Weights of a small mixture-of-experts language model, trained from scratch on English Wikipedia: vocabulary 14523.
Below are experts of layer 12 (counted from 0) of a mixture-of-experts language model. Rows are named router (the router's row for the expert), gate (a neuron's input weights, with its number), up (a neuron's input weights, with its number), down (a neuron's output weights, with its number) and show model dimensions 0-223. Each number is 128 + 24 x the weight over its row's rms, rounded and kept within 0 to 255. Numbers have three digits each.
After each expert's rows: "raises" lists some tokens whose logits its average output raises strongly, later layers aside; "mostly gets" lists some tokens that are sent to it at least half of the time. This comes from a sample of Wikipedia text that the model never trained on.

# expert 3
router:135150086164121113158121104142110112150089132123124157088105124117126138151146133135168115079130091152128128192097142148078128123135159143119130117084101098139170132116126121126108135136134122112123136137106175137141112150148136125116103110140138104120135135145101150125125145126133132136137094163105071080166122127080119150096118106118177136130142135142164119184103159118137110095119105161121174091156124150133109130148143130123124151134128126048118162134126083116127101123120084098090111135153107160109122096132140144072117134120109096169169136118138148154174173135167153143135097152108167159164154112108129113127157146114103102126121116113124152129095097132115113066130
gate0:106157107100140135103121126155122117104132110120105137112159118126140112130166154121142135108104144095109105139129114122105121092130079137137134117131140143119079092121143169114125122147113137129141113172152138128085142121174133093210171169151178140120146160112100121099150122138098095133114138138091112105130112151108145149126149106125087108156113082088125158123099171073134106116132116148133161102131129128149133081133120150110107130104104161098098142177163132156097141186139109160101141137133130108153135091122139108115123121159125071118097104193149118129144111136139117120111173159139131109141144127115116113120104177153122128104150139152125150131106176060132133163135
up0:119128128080126137127164150173102090126103112146189174131142095118155138122155123100133115119177168121124124124096135159085084124140152149172123110094125099132143171150122122152111136115131158126168136147119128119107128133147151120158130142079126079090083097101170128120078086151133113140133164086145144112139134142141137133167150126127086155120147115112130128154133084097103125104134120117121066150113083163115124130166126145133128116100130147116128113143142105125125148129154126140120122116129150117127157136101136178128107122128106090130154149167130099102131101153122136150128113162152157134143129096152085159051152111151152117163133087133100139135127117169084167148101
down0:095102128121154101127146122127093163124070122107125134087101123141169180128106105116136147119134150125155126122119109120106140081108157179124113162141168142108130143107123165128127111125167134071144110133138150136138144125161140118155133188127133105105125121105125136153125132156112136123150127124159110133125111151132110113121111127129094061075129102145118172114106129150125095168114097099144125124137087193131132170121120098139126097137111217113144155104109111132118162153133116102129166089149123111111125162117121175094126139147146115119166097156131133129124153174152132087131116153123137120146105083132150127100132071136137108147140143092100086163128116138161161127107
raises: ",", "-", " and"
mostly gets: " United", " John", " University", " South", " North", " York"

# expert 6
router:126125129117087070148145132114136100124093152077153149090173116132131131105119151117177100123114106145128181145097127166080118130138142154111135145107106111150136135158116082076101108174129121110112136140124138148128152146135122116140104156098112120151146134142131152128143110143099157131143129175103085129145153112096160147129144130094127107167139116128116157144087156168128099091161087153165106115103104163174127083142151168104103164119138144097135159166135117097102109111159110141090110121112099087137119108157133087122146068108126144109130120144097118117125107115143167162109135128120124134180111106141155135126144163133087106164118066119135132125151116109115124113153
gate14:143129133127092139144173174092090106142147168137115139129157145089135141137159131054087132168110155149142153123145116109108125112149158135144143123120151129135143106149121051156191089121132162082145141147137131124110161108127096133139121195126105108124126157126166124138153127136122180136115087100079107120127123123126131155141103179088155150157126131092135138178134109132157101163143111102139125097142140132141156117124128137121134137106117110167144118125150085113116086153103103118152180140100111129133110100106151155113112099085106112131132147137140115119144088100133107107113115119108137118147164096105166143135141146150110077078139129110151132100125132097125166139134
up14:141182157088091105084144123165158130152146195114152141150151091114115133109094132145132138111126096125086110129169117121128116132132119115110143133120064100145093142083115129141096142107199139145150132130118130114146138135106184169148063132146091097086115136110113118123119145136130142131102134084088182108145097125140122136135098154133133109128138170152123168133149130129111132180082120108138101084194139139137153107126146093142133133106145128106123110155131129141108116120113122126157155144125106109120127132138087130090167141141145101152095123156119117120135163131162172099165160152126111098093103122104105104134137158107105117131110166137126128112153124107121129155100
down14:093158165129137142123140170125146150142138135114126133171128133126119120140140097170139137127108167111115115167138143112076069119137130106140126157110083128078114150126152068116123126139103132150134180106157092128121133142143195144085118137130147111132119122121104054068088114159119121117135120128115124131136116160123148144115089119126107144169129111169119130172111120133135131130144095142112136145130150106135133137137103132094117133087109096100125094164080108112148124135137181150138115159141145111136166174142099099176104124082148119201113131170118163154130111098137135099120098159147110141135163094128122107135148138133105153127146125085159137123122119118135103137086
raises: "-", "\n", " \"", " A", " The", " and"
mostly gets: "\n", "==", "===", " ==", " ===", "===="

# expert 4
router:126128131154127119177113104103094156143131157075164116119147124114160138165149146094141133136101126145128149092135121114115125120118096108148151162137155100113141149141094086106104160118111123091121086153115147122111091149125148088147120156158087109153116113169114127134102107123123130143141072164138139143173134131108136060105145067090150140149160120095118098119116102127150144107125099146139142113135142139127139120131157094151130135119144120097112135186117125124084140128152133107113104182130115131125143112142110106116073133139079159149160095178124092149144133105167143168165138124170110139113091089095102096172174110127139118166118116130160126153107117127133124100135
gate14:191126130129092144163126120107162156094133116126169123136168098121135115095150154169135150114119173140053141153129119113158105088149079121122126152126118099126151102089111097179159102114117129070136137133149128124119154152089107143126080163133105107099109137104103153134133150148129144154140104083114115145132134092145095137101131123126118115154147110092095119121132119172129192153111151145153108176139149132129135125124138093143118132109113149136152146154114104113118120135139123155092163126068118118123127073149122143145136119137104146086117120103105127145108092134080120105160134148149171107135120105134139157145147123112151123093078129163118129158105186146117117137153
up14:129140143085108068147130130182132144152134087130124151098116101121135160136149124134146153143103151163114136160080094133116084131151156113112100114162120159130077160132143141154161133122162099146137138143164122138111090163147129127155103133102152099133081102129105136202132153187187138158112147121117162134156139146127157136137135087099139141124153124124089130123123090111150119121152098094153142160147118146118122122167124146177118106150123158104140103117151153123127087144088159064106150126130100137123118120138133098091131153127138134120114174122121151127114098090090155104134110106146140107132110121115153139123086084120095141163125095099140110124121106083122120124155
down14:132126154110129100136129099103113092110121119112163117082173132146103139158143139101145105169125120147151120108105178129127089158176095110091122150123109132145139111091113161127165121150161143116112173106130114121115168137171151162154162130108135171113100095151129135151114097133106155151143145167095098143161118107116089136115143145100153119135178116125132083074157116117108118085130088130124104100127148145076132170098102113149116132140124122142103137125128145054122160126133082092163109129154096154111148111127160130115150114165112138129101118146145125104125182094120145146144136158131139107097139114107178132118148112167126147144098134169109141164110137111144093113118
raises: ".", " in", ",", " and", " at", " with"
mostly gets: "%", " 0", "′", " $", "_{", " km"

# expert 5
router:180102087133138122147134107143116138114152131139128152124104099118110153157132124140151137101106124135146145134098101121103151153120124124165151145151116095119130124125104112100106135151129130101069102115151140151132102127125151104116097107160138125121114139115102151130098136132115126164090116154088130109140141142112104100074136111109144151119143112120102118147061118147174167132137131143174123115172138179166080107145156129132111110140143099068074171151091104131145091152161141091132128178159093102161157078174109127117123148129078123121125177107100105152128135121155132143129103133169139152130153097132170168126123128104143136129101136120147149171095136171133085128119
gate14:131138151099139111143157148156175102141118064096126105092127128124144138100127136147123120129126152146124125171095136146095158130114103080144138128105148128119150084079124158111126168114096155120128129114131087109189141156136114139170092071130136108128175135083122139135138102160124150131138119157131086146150132106086114106113157121111139184111115163126155134101115155156087156165099110134125136121124092150134097120128127114131137137137150130113093114142120145114175170128105118201161121165150151142141159096131117108102154144121107132157109114161139117144147136091156082165141110121108129132079125124114143157099133121130160136089133093101119118173120133086110149154097
up14:106160123150124114145163108150179145097139091101076134124098132095122138131093146106130140148134157130094159149111113105099146167113125129134113144139165065148145091092090122141162116147118116103169155129100107136149176149161115124112138113108138102152128115076115112148126110142113120098072127097093068102100130148137142137130107150166141163109106103141104136151139148144137154168103129126136118086143126209127130167124148137134130124100139123133099106154089114106117137121102110110151160130147152143127098101157131109097095119118124171149129120119138142130100096105154097173160109113123151146141161082131134154138139118103129147070122155138184099146153097144124113127121
down14:150109126177123166091124140156137128158146169101158127141126064132111162121115129100099133172120189086139120153121167104157136118133103142116121134114130100092136124066135117124143102082115133117101150126157146109123161111138079114138124154139146161119107140114109139090123112144111137143099145123116140146143145154101130165122143145192113161102120138122119109112128131119146118120111119165153117079163116123128104108118128165112134116144165129103161109128121138152165090174079143150108139133104138149112084152063123138167081126127128135147088114147099137107089132112119123132170104145160084099128141133159080130153121165108138118103115145123170138117078140156128135170145
raises: ",", " (", " and", " in", " to", "."
mostly gets: "ations", " station", " company", " mi", " service", " building"

# expert 7
router:132132111138149128154117085118119121143121130143134132100140105112154149145154133134123105108111125132144128136144098113137199077118126111096124144111126146105111157119083101130119148124160185111106090104141140137138137137101148078143090103134087118131137134146133110148130152070141132094147116166106128160175169166088132143121132105124148136164150115100090118167106143129162156129092097161136172095153148127138141091125129089104091104111111152099095132179139084100082153157154146115137094146157104118095128103160145119073128124145098100136135114121137120151162166106151122154164109165117118132120125094117118151149162150125127097202108104134153120149102123110125144108131
gate14:148148123135129136112151132139133122115122099137138147117156129135150082141139146140108117058116134150143112142126142113117093137109185144115112117104126151143110143134085141150098142144110137158128122136134127120100105150106146064093117105108105147101088117101135137095149163120080096109127124134124104132138137114080133193122072142139151107179149099137130069180164136094095114137137140154129149164126114130191100142114101139155119165119105146112114138166165149148164123158125120176123099091155104122108112115153142081157132140166125108135123137105111128114128112148167138126126158144152141146140110075098166136120055116113150112117127134109139115177096120124097135134156
up14:137131123126141154105155121161150120113119084160123109087091137145136139101113126132149115113128120120150132156093162152082140163143112144137127136091101108127136109093115111114163138132061172129126143115137128178164139123126165090134185140115105119129166142154126122134138128167100155143121171116151151122153163147116123102154138100116110121157096172075154099147127109137076133126112138092124099108135126126146134163108147128137137141096116109117151074153131102101131187110120128101112138112101132132152146097145083090122097107128105130130105168153153162088132138157123112118118159119104175128091119150176103166088138124140116128139103111137147130174156087139064160128114
down14:098143104112160124122172123114106138116139137092127121121097132179106111146076113070122074142153130151129119098102101124110131113122165172118123165172165120152155116117115122160096172080113138140133110137139073174095096111116107141122166138134142098118095128134149140101163122148116146147156133113148160125131127145162121127135100118124151082135123128122147141091128130087143120144151163133097144159122117119117145088109134143162129142153132122079147087153183145114078123138182170109110121108119128116115138110121168152125120132100109099159156125090123163112135108163146171170197135132116114144116086139096100106139121158160101140112142125137123138157124119132128086109102
raises: " |", "-", " (", "\n", " ", ","
mostly gets: " 2", " 0", " 1", " 5", " 3", " 18"

# expert 1
router:171103147113141120168133176133121126092125145117130110115104136135121152130158153131086154066134075164137165149135091163127165153170150089139104132134093105130117144140149097129127147117118146115087136125169137157125129151143122105119141122130121101133104156133097114111102156108134186104085156136125089126118133144114154087118150129099172121127098104149102107151072154138150144118141115125132131161118092150142115089134128140135102125094111126140063124151135105087107104129168135119120103120131113132138157110152138139116109175135096180114127170163098089149105130130130191121136113171147120160150155135136142134137107142127155107120129133155141098112065068153133106111112
gate0:149144099097124106131164133124119105166112137055112153147124124110138151117098154108111072102143166125118173130119143115118153110131092128084149090148108153104109107081139124130098118102168125139139103152128131145062132133122151121146140136112132147139117141119123136134146136113128155129162092174127114162092136134154113097103100145107157162148167148157157102170120138158151174160109117090149122141103120122107121076147102158145106123104165124136055138132140160118126140122111092128117110133086151109145083141116115151119087102141127140155111128125130173188113097132136137128155164148123135145126142146118134090138116135176126164104101095159138131175131107160085125115122
up0:084110100124082150134123125138116144114139119159119135113098115103124132120114106134143158119127109150106146165129145183113135142140111104112130125170121162126150133134071128098152094124067132129152156101127145144106098165109108085122135117135117115185097106121094093166129128164138165157100127122200124146139130128153175116142142085147117150140153125136090132137114154114096115111147083133130132095094119167128184112130138121102140134077166155126141138164129142103133138148120108130134127122131098113118106148112139149132122093171151124104093125119122111104095136119115132125111147088103167057169133121173157159135079145143143157144148119128171188123149099133093125141148
down0:121134098129097155117115067155142130170114125129059163141157102109148107119097150147108126087054115084132148106150120105063107164111136135130201133089143113150097179121172136105161134137126153111103088150103127200113143138119112131106108128193130144144109128101124131104127129142114117131148090135133112109131119113132118141132134119080141147147118137088150132141133123101125102103118105116121143123139130139106142163087127134141127144105114128102164116121176139102103127144169124152121148151171123139133108105147114123159107106143120118123117132113135182105175150143160164149139148093158146133140110114130139146112105110121140122073134146128162094170141160138126112132167
raises: " to", " on", " in", " at", " of", " it"
mostly gets: " up", " well", " used", " made", " back", " part"

# expert 2
router:150097124132144113140096150086126107128166132087135122103152147150120163117150133102124163126092084121161140087157089162127169120135101090091133125126099113122129146154100111125133148143130137098088147152139137129118126163132105103152115160138117078141138159141118125086135136116121136119118122138089148079094155096120157135108135128119130112140119097135151114182146143143141131101178135143137138163147130153158144101161140146130104114055162127131097137143139107103101134130159127054098112139112132165115186127160171140111097166119118122145118141160080093125120141114123145121189103161141141136160142128098139175126114171097117092127132134148119133122092086143119086132100
gate0:115158131179114120143122133160129162083142127118156135152140120103166120138170166104131140155147119120125129098121097149142153085103116138121134101086073088100124124115143100123098122136137105130092105125166122116121098145147118123136108131048160164149126129179094168123112134134129139108167130131135095105097125116137121143128117167106093127143103141127146132135106177124080137137140141153141117155113149098139132097153143154113070117101144115134114149132133065129129085117129142089112174136140132128116110070148165096121131128132167151103093110109128185138147096164161095123110138151148128163132130196122127165153098151135118124152111159114115142094092132145118115131162
up0:105140109130145144177131158129090144143139103144145117165163130215102153113142109133086084115121071134098123192128146109114143150107128112106136093103155144129152106176128128148107100112107129114130109125138148152101128137104176149150131138146129143127116177104177151162120133128133111116128130126127080122116136123109119122111103063125137145120106076188130193162114113108084129091135108147148170145136130132117142167118144120129113122116059127151113142132133145159126161123131117109155147096105162125131145174126141158102107135150095142129148097105139117160101099133138121114102145120113128102100123125126107184167133134164114141123157118109146102111096116116112111153145
down0:122102094134129137122111149202166171127111146121144111137146109143085117123134132158136082104134102110142122161123157118113116149120139132115115090144177148165151064118115131134178114100161151105120125114115127165091140117126129109144085106069110092156149113118109115152126102146150115153099172090146140127149138134151143154170118126144114122100114122175122183137131142076169097143116137125139105133122155135121123097102112124106157143138104130157072125135137090116121104141134113123191173097177093137125109115119170106119091133138134149115129103092140116140139156125163109177135102113104150099127138117111112154115118108088131121177139148135119141108142103111110188138124
raises: "in", "id", "ad"
mostly gets: " d", " f", " \"", " un", " h", " s"